python train.py --d_shared_expert=0 --router_score="sigmoid" --normalize_top_k=true --routed_scale=2.0 --tie_word_embeddings=true --beta1=0.9 --batch_tokens=32768
Below are experts of layer 3 (counted from 0) of a mixture-of-experts language model. Rows are named router (the router's row for the expert), up (a neuron's input weights, with its number) and show model dimensions 0-39. Each number is 128 + 24 x the weight over its row's rms, rounded and kept within 0 to 255. Numbers have three digits each.
Before each expert's rows: a language model's description of what the expert responds to. This comes from a sample of Wikipedia text that the model never trained on.

# expert 8
What it handles: En dashes, hyphens and slashes between numbers in year or page ranges, such as 1943–1953, 120–131, open-ended.
router:110116115133152141127111124184133150147129138136126092135091130149124119084151137121171112132137118137143182159129100167
up0:089151114150114142156157097124164140159172120124160111150144109134108142136134127115153140124074137156143145149147089169
up1:113114093122102109125131165144117154152121220145134115093138124152136098156108128078129120141115153122153100104128113108
up2:139149141139138136127074137129136116138150108075159099164138143123144094111143143108119149136115118159142127116160167121
up3:122092143116105154161081135123145149167135131128112143155109139120161126153136135120183164145119160120146139128098121102
up4:076128106125111135132084124108133130112138130138136164154103111135133165156088151117094083102144082100160090104121107128
up5:115154131109130159169098096108097136106113094127108140146143146108164133094162162109115130135126100164131103152129142154
up6:074135084118133145164132125111135128131163115122124091140148120126086115103157140148120112129104159125120156106113129144
up7:138142131098157117090089141148121081130159108133167148159112141135141080120108104144133149173099137121123148166110109167
up8:097131160077091134152077158073124161129082151141133108144112102117143125106121138129142117127130118122118101117118112131
up9:132108173140098127124137177098117185142106108134117128119107100129116128121112130132141110119135115169128094164140116119
up10:162116146121131150124178152142132134144104142153153098145084139136134152097130150139135133150121109118169183119114182146
up11:125114145155111123131091121120138103144130125157078153147121105138136157160148177080180142118110090095132141155113143152
up12:093129122138126116159098102141125131148171102124099159125121128113140131095150107137127121127130120122129125137145146145
up13:159121115104182124119134079118139119123106171168099154081098145187144138137102104125162140141129123122106147143129141124
up14:154147118135119121113115086093142123138111102133141158150163102143131072086090141123093098132115129162132139159110163139
up15:102110135124143107210133137153147126114092122116149108111133106111142135151113135151127186120160118165104123126136121163
up16:176155077113129115134112136112160198127088111104112104152077121121155143092154135136087102188108142132139130136114105123
up17:177104144099122148116162178114167195128127129129088145171153196140159129125123095131077094129127107111151085059124123146
up18:161119139109158151148121145126111186140159141166113142159094144123132081148128102141154176089136114125147155137117088159
up19:103105167100148138176091105097145128120154155089095138086141132119145136103105155140186162135144162131116109155132096150
up20:121145118128092138099085154103166170153175105107085123165126143122153107104131130190143103121123133095139142136108110133
up21:161140183088151131136177104112070125145093114186123084139079108149125115122137147141169154124122118097113120108109154101
up22:117165132102132128122128120145163148125147121118120157139138089119162105150110131149112146103140164130148156113115128126
up23:124117061163109110124123121140168147152125151163126079138114121126121109121121156165105142175167090076141131126122135124
up24:133140121126122144125135114174103070148129126114135110098138135130154132098155083141100096146118153155105177188130127159
up25:138137135159154153114147078116131172157154092126108081145099090120141106089134195126150149109116074130156123107108147152
up26:126152078102120104066067122115148137110105112099087111161093184169107094128113109130144093142100101118155086124131114130
up27:119111160106123139097140188125098126135104127119128144135133101112142119132163122117107122120107134132149101150128133104
up28:152123139105114144108117090155137137127124153118134103146124106113125121129113165135112129111115134122121140106138100152
up29:116136147160111111124124121153133107151114129096121149151164185134130121108099134143149072128160162133156158209120089172
up30:105108090156128133103141143172139107141114082172123098111077124143103113137126140122121100107131141105156122093118127126
up31:162139157114137121151112095143136101133086119092147179142125136080161124145143164127149122152141090164130086126136132147
up32:089116131109122148122131178132128089142109078137155129099088090165130092085127125133135111113148120146158143096136141121
up33:139094155148146146097125123121138110155130157127129126135138125115133103106133147169144123136170189079134144137091134144
up34:126111147146133127140142124120137134118127107084163116107150130098114117161126126142132115145130154144138136149137123135
up35:126124106144129135100127154115137110147151127098160105087123120123135066148112145125114118140149128170162133148119117158
up36:104093108140145140091088093123150135158134123146119172162138123167175135123107118153154147126101099082125143109146111154
up37:073138121102149140152123084181122164111102138091148081128113139090139144087126113114120103141110141149126108100138115168
up38:116133155099162134144157159140139140124119158137113120115132135143126143119118096121096151139097155147148111125137113109
up39:107130131154117107149107160064123101135126088120156137109103084140127168139151098122109146126127163166154122150101128139
up40:100124114068145121175166159179120119137099125134095098124153104094140163151088149098109128126119157135132100067119125134
up41:140114119153142103073141181109162169127182160166101110140165113161139148159135122126119104123133087126174150126105110129
up42:135146142100169129122100170145158181130104121128112131123124124162165117157112144122137122151147093156134167130137131115
up43:108136090145141121143146122142150087135133087128147155167091120133105072103144146114125115111074150145133161132108122149
up44:168133117148134086102152136109129138125152113102107188156099108124155073138135114142106091134104133132158103140133133139
up45:118174098112140107126203159174116112147119123141138105163128101109117086107133101117096159152142123111117092143149139102
up46:129108168089138155156101101123129116144170151160109138158113119117133146160138152113165141085132123139153133126152113143
up47:097112097137130126115113160165139139139117131133127126138138149109111101099115147150173142131113134118146158158113108133
up48:157108122158123125135132144153128123147116139120067092163082133155115118142151146137140121118131097119106114126156129160
up49:086154084141117115122123157130141146121119131155104129115126101135158110139110139157119158150133087116158139115108123131
up50:119129106135173098096137191134160153129120124150096143187169060092143094117138123116095081145151145110131138123113116169
up51:091148093140160128114064150071138111125153173116124128121124101119147118167144123152123117120143118153115160133146124152
up52:133106166128107128116109076184094135150106157094132115166115148150130131134121157152164090138140174120133112131095114143
up53:128169131121166169128182110136119113159148141148083110130151149145125122129139094086146110126145127173134136130130149150
up54:125128124132119091140156113162121105155127130166119127122089110141147141123095138172151118168155163144133121128129103124
up55:111091140102105163132136161137124112123119128170135108179083081132149107089148081113109137160128130104099119131136108140
up56:080126097156101119080113154113156182129133101162108113151118151127116074103136121135166117119123106156155155149122140144
up57:125090100132123137113160152124141153144081094161105132123125099114107109078129129094139134111152095125147136165144128122
up58:096098136136159115080142091169153109124136175160148075149143159111096108119136133169154116131116146129143138153126112141
up59:126129093112148143144105119099096151144153127152139096148082175124133073089127085134142131096122087129129135159104126191
up60:111092102165121133065140136171154127142127094163091107140114148140109153123084145121111115137118106140150160134126112159
up61:143116166065090126128101119114122174149122133170111180128139105143138097112093124084144079112126072169138122151117167152
up62:145166144128152152081159121090136124131095134122143103113142165135116088095144142134116117116136098114135155135148135131
up63:179165147109143120103112109113108115138117128098169133147156179172123082117070137144149091154116089136124123139139098093

# expert 3
What it handles: Opening quotation marks before song or work titles, plus apostrophes, degree signs, the word as, and heading markers, e.g. "Tearz", Q&A.
router:118090113107135134120088116106155068126131133145145156168099098165145108135133121142127102139102100095145125141118090168
up0:136129110148133149141137096137142103149152143115174100115108131154120133144122104118139165121128196095119107101135102147
up1:127109111117115089112119109094136099135123105138112150137103108158124113144117154122134155163127180116129097108145099142
up2:165100158114160124134080118161170084148151067101139174168156123127125144098097147136127133106121147123124110110135110125
up3:120125142122114130176128121128152138130143103149070128145126069097146150165164143157166111144139133092110089122137134109
up4:115144099097105145142137140190114162133113149145151162146118163166115142147085125125165115124124140117176127132133100148
up5:135124105121100153166102100089151107112143103106110145132182152105169137127153143078094164127081158119148089143127162159
up6:121191122129121123083098093098144093125131126110143112140144134162115126159091164113109126107106150143118139136120144134
up7:114166121098103136055114151140110065141125150159109122076124151177127078133100133110112095126104132160118146126140115157
up8:159112120132131143117080140102119166158119089124146095151081117149152156094114120102114129150131126117113080132092100128
up9:118125092135147160109114150112166146141111178096152111127118114136124093138089183120120070138097129146134154124130100121
up10:138129168108148118100139155127154157154156120116145084132126123159112129164157113107133128165079102110158111133090108112
up11:111137127111127108139088155143144126149122127146061136157113110121104152155098148150169117136139155118115098124111128107
up12:143085114144135112149102142138117113143153154122103168112093118109120151138143121127142101135119170127134130113124145119
up13:128172146111132124105100105109132058150154121146160137126131110148131144163107130127103117115083135138138158168133113113
up14:105139160115123106107152156127119092146134118140093141114104135184074101101135151128151101181087137152108125134129084153
up15:142118149135113136178090131075131159117103097151146123168156143104140162139159160131129148112101132143118096128111137127
up16:109101127148164133138139173120169124118136110125104112125133084086135132142131143152087125158117129109129108148096114156
up17:142174124130121119092134105139148137106080121085145145132162074178145150123108166107113135139118187133120128148105146114
up18:158153133141130137155173140103123121141101108121184134164139153101127149124128125126172144098100130114159132107107135097
up19:148151110088097135109128162140118194107123156116140108175167084176122173115106116098111116142126115124189091163153083170
up20:174149120128157153102127076037173128141098116168132108121093123138136103164053161183146119103112156115095126140111143133
up21:168145093135133123142147097116119134144098134159125101168164125171163176121089166159117151083103120119144123092127172127
up22:116097111110137147149118088107146096132121141088190162114072134135142147156093114123113144128122114107114137155118168170
up23:132121142117118117137071128149129102146146148158143101112188117127121126134139117099095108130139116121140127117120093159
up24:091119125132110129135108149177136040155125149121178096138121121140127112125103097149118112119147134139113147126148080130
up25:135143125182146134146120126127091136156131153148094120154114135150100133135167169123140171116180101094141129165082134132
up26:131166097143128122133082099100137096128076107080149130133097134129128094152116113137107120125078182106152094117110141144
up27:107126124136134115112147137188150104168140139113108141121107133145110107131098136160155078113092147135112090135106089148
up28:159138133098082142102071163098147162104131144151160137152125116132145116129140117151089159133130131138114098097145113147
up29:105124115116132127148086134131137156144191124079164161123126119109132130176140144123141110089149121100126133162112113170
up30:130115108136133126125114111125163090137115136131149119140102097140139128128100131121119120109106116170147128108128128125
up31:142084101091162138156121128177127135141131141149141136131128134111123110115108172097167135132143146111129113077128131125
up32:130109143128162128109095122126137112155107133112143187157143141179131117110119138133121113122119164163124099154137133145
up33:148150159138123136111133153089142119122115090166064174129177098120135117119108172096121059100148124123124101121104125109
up34:114163104136134154108140126118158127141097169108134123127134137149103074126126124132111100119122138162150193081153136132
up35:116147146143125115121073126134146106135159102131143103159100125124131075119125150131142163178112139135119120156105085105
up36:128055100147135132134133095128153139142121164137124161162123109153134144128140104118122123142127060123114155130127088143
up37:088156081128144122118170147146097093087120116134142126116163108086130109164105119128109109122161146106137112139167125152
up38:150112127111151141116078105127143127151107129122143133137130112101108133101134099102149133121092105163123065094093088095
up39:121141152123120105135113139097144138129172139123156118123088143125117176127134102085148193107155123157147118130131139141
up40:113143140097149120141105133094179127123077124145113115110140128138132127156117117147099113108129150119119106113149105115
up41:090146133116150134127085145133117145110106139180116142135142088217127131140107136156141081128125151129182158120113117147
up42:122152133135120127125105190116141129140106134157118179143130127165149109138102121139140083166133126158161165138153125140
up43:130097130138181123127120150132143149153126112127122156152102136158113145145144130129143119109141145111120102143116133180
up44:116153148105138116139149119140107112123175136143128128138128121088157102090132101116090122124116110124130117115120097131
up45:151145132073145116118106131128159126135133161127165107155118118156159097153151119104094172151130109107131110101156099132
up46:133106145095110138124121110145119112132137089130113161172119078147136126157121159131151119108137085146125101118168090175
up47:069111079098122147160117133132171106130115167121091169118127142160166107125114110108136126113118110124133097154116098169
up48:144151116141136117149118110133146075140108130081149159165108114161126110145118158098110100057102134158132129101151144116
up49:083107098132125125131146121151151120117157087161074129078155151120116152154122124107177131119091067114148120104148113154
up50:073169150120143126144140087098145096136105155116107125147181159145132149149118160095092087131148138111114128123139140136
up51:106141118127144119147146131140130108143069155100133123100121135147114140131091142135142080132132136137126096152123120119
up52:118114115120147115152094081143158120131132160145108159117112097121155130148095126107128108160129128091116117127101131129
up53:133116113066111154129189097112136091111120113134110143133086098146097110139142103096129114117165157160130090108137113162
up54:135109091113131140115100136149153117130063118104149146134111106144123127121113146125166125151165153137140110134123111090
up55:105103084152112175142090128088166123114128161146110136141108132140173134134129112077123116142091160128151119098118175149
up56:106146130119132139073101111162144122135168140125172112146122137129100090134130149152099144133147136152156121175112130149
up57:128084173102114120138102147124144140144093121161109131089093112131119125108131116101135117102168102149120122104138115157
up58:145173122114123094137084090124143063100129146102162143157119133151156079116094149163165129108111128125121086161133125151
up59:147150093090127143137129120155120163136110077141104090129133142148125108180098125138158177078079076145134153105137094152
up60:124082100173087146075121127133144131154115117127102144119155130150056152145107133106118142167140157163154099097096089096
up61:152109127101137145133138120130126142161131158127111109102157165132164135125121110127109134113126083108130115127142144143
up62:163123122121099135113141146120136103142117121111131092090123112081119106120186139133126123127158116118126110117111115104
up63:104139175152129154157130123127142150165102106134137095154139132144114116128125183124139121139113095101145114117127141123

# expert 16
What it handles: Spaces, brackets, dashes and symbols opening a value, mostly in table cells before a number, such as "| 0.333", "11–4", " (22 January".
router:129105131164126139123144125160121125172096131121093137104130093188094126144146171130151120107096102147127166164104073134
up0:116118120135148130121151129137096108135145119131104108130132125135116147147117139124140160110088115081159121171135074152
up1:067104100123076110174149112110122082103088118143132140168117124077156138132082111126068151109132111125139113110145124118
up2:143108096143117152174114143131137129126156128109131182141129130143134154153135144142165130116116143140158133155142116104
up3:125101136152148156135118093162159125147132185094150144130129118078147183141124147107175159142123142184136153123121152091
up4:134139141129101159095104144119150157130119139116131149120098154155116154141115147119100101076149106070098117123118062124
up5:195185181123152152140166151147147141106129107091131136155179117167122104104142133139109189122144134160117093134134113159
up6:092132124139062117121126125104123145146135150086112142094128144125110152153147169140083118090071163138139141111151112132
up7:110116151117131124110125113144112108128158142152134111171140116089130091132146107114104098106104110113153125166118138151
up8:106140146120155109109070130123102119115105133104107096128161079152153105154145135155123111140110133124101128135075120131
up9:153126129102164135126149143116099118108120139135154127108136130087104149101119147125102153138118131135111112111137088105
up10:147137075151120141096160158154139099177112115119090158140088166168135080154134151102102090148097109113153126154100190121
up11:101102103145108129164139146130096098118145116121149153131087103144131152169148153131215167130115173130125133123123109127
up12:116133101136107139171164114145146086136151119077122134141112134099108106155135148160124142114161162107136130160129145117
up13:136118123126142130097142116105134129162120124166103092129108093177130095153116151084100095124103108097137167132121115102
up14:138129143128108115105158170177155116137129129089123143090148106141127131087127177086124161184114140109122139093116086157
up15:075127115145146114139137148109144133109077153127163110096172157103123154141122133102100149120107142187121132162111124119
up16:140090113111108142176159123146111147143100116085156144069102142073131117136120125110119131162054168109136123149115139151
up17:137150146105132128127144122129161119139101108128147137149142117155143104147097114103118127131113107163102112130117163156
up18:162149171155136130121143169157136157136140112080118117167142149098116192138130140124129142113091098134127108140120073153
up19:183110106140131119169134100129129098109104144115102142085175123113133143138108132154152147109140133093157126150106130138
up20:085120131145103143148091152146149112117154112165095131154133126088132105133118160156111139078126111111138130163111102153
up21:136174123118148110120136130108096147135060130104101117164131129176129121107102123169159171150086175127134094166075142108
up22:171149117132141147167166140171151087156152089144185190130139103112131129119114154146106128084120108112105175125103156114
up23:136159106143130114149097082158164100137140111151102078160149104131126103133113120166125088156159117074119149163136124130
up24:100116144148128143124104136141168133125143153152145102147094128113133104115135102153117083127117169115146157181120140150
up25:141114152155127131149135067126100182159097118095058168128134116132118145091131158126167131119140134125152099122096146135
up26:103144113122172128114138154135112064110089082113174087106092116125121087117103116117118109147069124115135151113151160157
up27:128130156099117127139126143137126107127128090160152114125109135103117124129129139158164142115076138152119135070125068113
up28:141146139121102143105158144137117136122109123107149129122185110139139122145107168149108110103118118136108149119152115176
up29:112158160144129101104099128097125125113124132096115170068164140130136131145121143149115120127170130098136136156126063143
up30:155163113127098126121134100145118113141100105111150079143132082124110129144133133099142124109092097132146152112121082104
up31:155121132106164128143133111135136135135100105082122176137117142113109114142125183121164103077142127093147088138143113127
up32:110179112150146137118133139140126125134150110127165119142131159140124087141125106096116110125136119176162132116155149128
up33:144121143150131162120139114124135134156119112086120163162147139168130110152099186127153127119138142121125099103089120120
up34:087156149121163124136130115127152095100122140120146120164169133135131172179113086127127114136134110146126149148143124123
up35:102083148140125134154136164105176089137103118119151147121097096099132168099131130107127125123111150113122129135098114132
up36:127074143125113115141134096125116157147115118139087157148129106179132141118130152152169137110123118124108122155135073151
up37:065105111117151134106154119146097115101094092108133108097179110110114105102106084090111076064130105131111145113152130135
up38:137135091116147151121153103133119087163122140152146133103144144115128069179126139105102131138122146093144153092122115122
up39:142081173140119111144110107128122163142150090173116103140108105145132166119132119113141150093102112123138117181120081133
up40:073123107089136134144153146146101145147143108103120088071114117092121167156108120088128114117127131153123124118130084136
up41:110116132117159137171118140125136177101127139111112186184151109162128120112114139172137142122097080112165113146124135130
up42:150108148130139134096151169150162136123128121125111156128145153208161114132127143086154075135074116156102160163120106135
up43:090146096128169141143165129089118095126130125138126120143093139095162154151153157117087168096084152126155127128119145151
up44:170106135163143110146124148137127165113145116155138105158097119127135087114152172111137120116090087093156134136111098149
up45:100121154109118123122138097114157141141150150161115124153136133148158148186102149132083143146096117151150154090135116141
up46:085114113136107140143149112135114133138142128108094120076130114110102144169151145141118105098114112133153155148144134174
up47:093147136102136141142055148126131106107161156145133105125116130118141076130111121152163138107133157117144141133137102127
up48:129146115159173142120149150150119121168110143162087084130144146180131103131143163101108134133088092114143131178109186125
up49:094117125122146127142113126116093150107122147156119141085117105108135176130114123107114135158110107162126139110124115152
up50:096129105129133128138152116124135128155084130156092140119186111130123142162106160042079112105159106150114145118111123140
up51:080135151146123139135119152107128093142122140088110121109124111119100109128136100098128121065147135137124105085156149149
up52:172119169109141114160154122122138097120120112124153148125146112104157136147095134177127121154138120122148116138106116090
up53:101133137104121149119181111125134101126137109139097126136150108150122108144128100111109095109121133121117119125110135148
up54:131120098111098153137162132134123091130087112187125104110098153134153123149108163147093127140173167121119117114127132130
up55:116128138128151151156136136128092146132117120162123098097102147114108102129136114108097104148120154130131132092137146129
up56:075134149107141130082113160138131139148132153126120132174121112123121132124132154131184093140113144121161136151112125114
up57:173120084121157147129176133127148131161144114167141132097101132120136064141140158101145103159148115128139151151136146122
up58:082126183126101134109104111152139116122133180095136126069118156104131117160134121176159162126087161177129134108124103138
up59:127124110100156120103127102114076139115115093114162075125092129098124135100135144122142138104132087127130120140125107142
up60:154114106141128151109128098144162111158108105075149184153174131132101166149109140094130101137108149115129135153105124116
up61:134124132137120142108124117107161148163153141136144173109151112154113136132114142121103160105138088142119108170128129122
up62:107123122099123161121153152112143116123117134063131117125088140121130091147158146121144127103134092085144119132153132116
up63:059164130155108142112120126122134141146134124122094111103100158138081109123110165110124072134137111132146131128157172111

# expert 35
What it handles: Decimal points, plus and minus signs, hyphens and spaces inside numeric table cells such as swim times, scores, Thai script bytes.
router:107123136165121121114111126130134105150142103103135168124113128204102099109106110108121120121106099168130164148101051151
up0:176141145141131151122150138130114096128125082114132125135168121137122124157134116102113144127133112164157123153159109174
up1:107107113102065119124103113112158155148140143102120167110135144183126157131103120097128097139148117135138098120113125115
up2:102090112137160120125098142124125080124155126139145175163105175136147157109128106154115102207148128164140146128151132106
up3:071131106134124147133106101079129113140127076111105133143148089125131131148131149140175102107117160151120134122126132138
up4:139132159096103151158070105153145185128109108155098132107128143120150144138129130120118138105122104122141078134134121121
up5:159177122111129149114127120101114104109121071121091140115139120151148097097122155093162144114147122170156127149134126165
up6:149154139122142116131128119139146169153182125116129152118121142129097127106118177170076056107103128133137135093120119164
up7:091111172139154122081088125135102134132131148122123101129151135161131116133161123109140100139112102116153115155098098135
up8:118116130055144123111086154083128153136094159113169157149131125134129121154140122094111116149102108139073143109103057145
up9:134123175100149128121121116118096120102140113128116165134093083158119115110101129132141112160116127127109135171160104132
up10:099133142149134110071091135161133118154137151137108139146109169148142120148133139129126081140116116116159161148097166116
up11:122128137168103129126063122126144128120184162136092155091154112136118129165122152139176133133166166132098135161113103135
up12:106136124103084139160123102110112122127135153145096148119134128120127139107128088148138130135120145157128140146098158131
up13:107131122130150124150080106120157140117155150157130133080134123093169162159135121117108107107108133083158103103132165116
up14:120140136140099113152149127144129171186099177163108105088110133177126146101104132129120149166130145125141131114132082162
up15:148106071128130140121105143071183185134107113095171122142131145145119152130118176128128139107126098120095123088115106153
up16:093114167114105138158139112086092116144085064108171125088130123165145133107145114123122152138126132149133124115104091136
up17:107139120101125159101156131095174191144118142077150133079157167145137167130092132080084139163120128122133092115099128166
up18:159097056135144146169099140096108117141112113156150157121110152100123149157139111105137101109116110171121138159140097145
up19:141145116132105086117168121132144140123138125133104125109155126102140157128105132132096137158141161103136090193118098149
up20:156108115156130152119110144095139071139093067131128110163133083125162145168107122164144143069139173137117104151096150159
up21:134127125134156134141128126097144124119107131184164133190129085140151136113117155150100145103106131118110092108094150134
up22:150153124113149125119128114129080057139103126098139140125112113183148093137106142141116112131127128162113171162117145127
up23:154121128138106127145117124152146154130100104125153103148152145111127138140114090133087158167128120074137117070135099126
up24:079122149082114125127177094156117103151153130133108100133126155144142121119134098120134089154115115121108144129128112131
up25:115135162157118140139134116092090182184147105142106144151133177174122131088143167149147123122126127102149089140072133121
up26:065126125159133124121080139073114119141101052149089185141079135179131113115113115124129107131062115127118099107131164148
up27:101119147126127142123116111120114063135129089118129152149144133154110059149136152129172094088115116107127123147135138131
up28:175122148140101140097107131111119108126099115102138133114164125194123116095104125172096083102128125149142114144140152169
up29:136144180125148125137132130117145120110127104101172115128105140142144076093097109142091138158124133119111158195141089159
up30:159140121178134122094132096127146121141120088114138118168123068156105096156131142101157073148105104153145157130123137098
up31:098169121127130126121118120152146136134119121095113134163128160150091079112130140132130108143151139175150109144147122133
up32:091165191118148140104099106164132103124133100123148139129147124151139073113132126110149122113098123165160131142131091115
up33:145144096121122141112168151131095100137112126119115095166134106121150101110101153101164151157182155127135111109092168118
up34:116103132119174136119101119089164102142123125116122134126112113111122118124093152126122108118129101146145141167116123149
up35:105115114151101157126098139134165121138108048092153118121152113111121099076130135116140151138156143151140165089097121170
up36:109090109106137148129140082083144139133131084084093151117132154150148114070151128165082162147122104096132153086111106184
up37:052147085102139121134120098114111133111127097117141140109104149112139133098118096123146122151110112109140096136121127151
up38:131116095126129153115146106098148135142068106127129121136101113126088115097127107125130121120093112093163124106101106120
up39:121093110125140133179101159108138097142145068121127106097090128162116214139153122103133133116147155115133135135102110100
up40:105102174096144164164141085113101109127104130149116117094114112099113101134122090090116113077140140151147116147144124147
up41:103116086117108142126110133098141128089116127109124157154185122152109110126132133121154095153104123106149143153137158114
up42:138088106137130114140094162117134159102129139106118215120135136160171135140117118137119106188166132119126174079137122130
up43:107157113138138116186096144119115150126112124075115169134159155143124166135149098177112144135113151122124119084128163162
up44:176139070147149133166140132161112095106146140123089131100136171129158101116139096122118104122119110086104134100119146153
up45:146157104126134131128124122121117137164143168149124089105079150155171139174119136134084179116161121140134164091162091133
up46:074138138122141131131102154155106146153173132103073131106116125168120124146138147145143138089118117148117121113139074184
up47:112171148106079140151099187141119103124169140135125168182145159102151127140132111123115124123093138153116158129118126148
up48:144111131183124132150108115131131100148138152135113087152090089183119152115156107115119154141178134119122122116139125137
up49:083131110156140138134125115135157171120112131162082087105101171150108121110112100121103094139116134155157123071130141110
up50:172116154131138150108127142116155149152079131118158143134184132110156140143135149093103102117109123163130117124103120156
up51:144120155145135128130157145142117034125153119098113166114147115102110115136147122184149174130137136166123129128164136157
up52:157100140113112132156067142113103094151131133136145108135083110118125131152123115113142152093171119115126113088127127114
up53:133104109091119158137200123110183130128098089154119126103135104127154148098138125102099131144153161171103120128113171138
up54:095116136122147115111133130168120095145139170141091106094110157168149165083091146119137085148130137081143133145104129122
up55:138082131108130153132131152121111107112151134151113134147081147125142120159146104068111104142112168118117098179098176128
up56:117168138130156124100116129113132156122160138135138121153136090159094113118132128154155105141104121161153124164108112108
up57:118087158146129131127125111120142174171123117162112076088113100112115108116133122109137149083154088155143112112135075128
up58:137143146151102126147108096153175143139154163109147124110168149096137135121128158193115129136104135106133109151095086139
up59:095113118105176143136158095144116106126064114137128148098098129153135113144129141118132148098137151092127135161112151153
up60:122098111147080130104141102130137089141120133118084150096088123145119157100105146119134118136138144138117169135123098120
up61:126120154092128123156139080129155156156135136116106134076139116156132154087100113110166184135170103158112140132116164141
up62:139164118125150127127171158110148098163115090087139112126106124126111112167142121120094107117131123134130133149130105148
up63:103128138167134137122131146137118081153110093141167120139135139166087119113098146113136117116105083092094107111141155138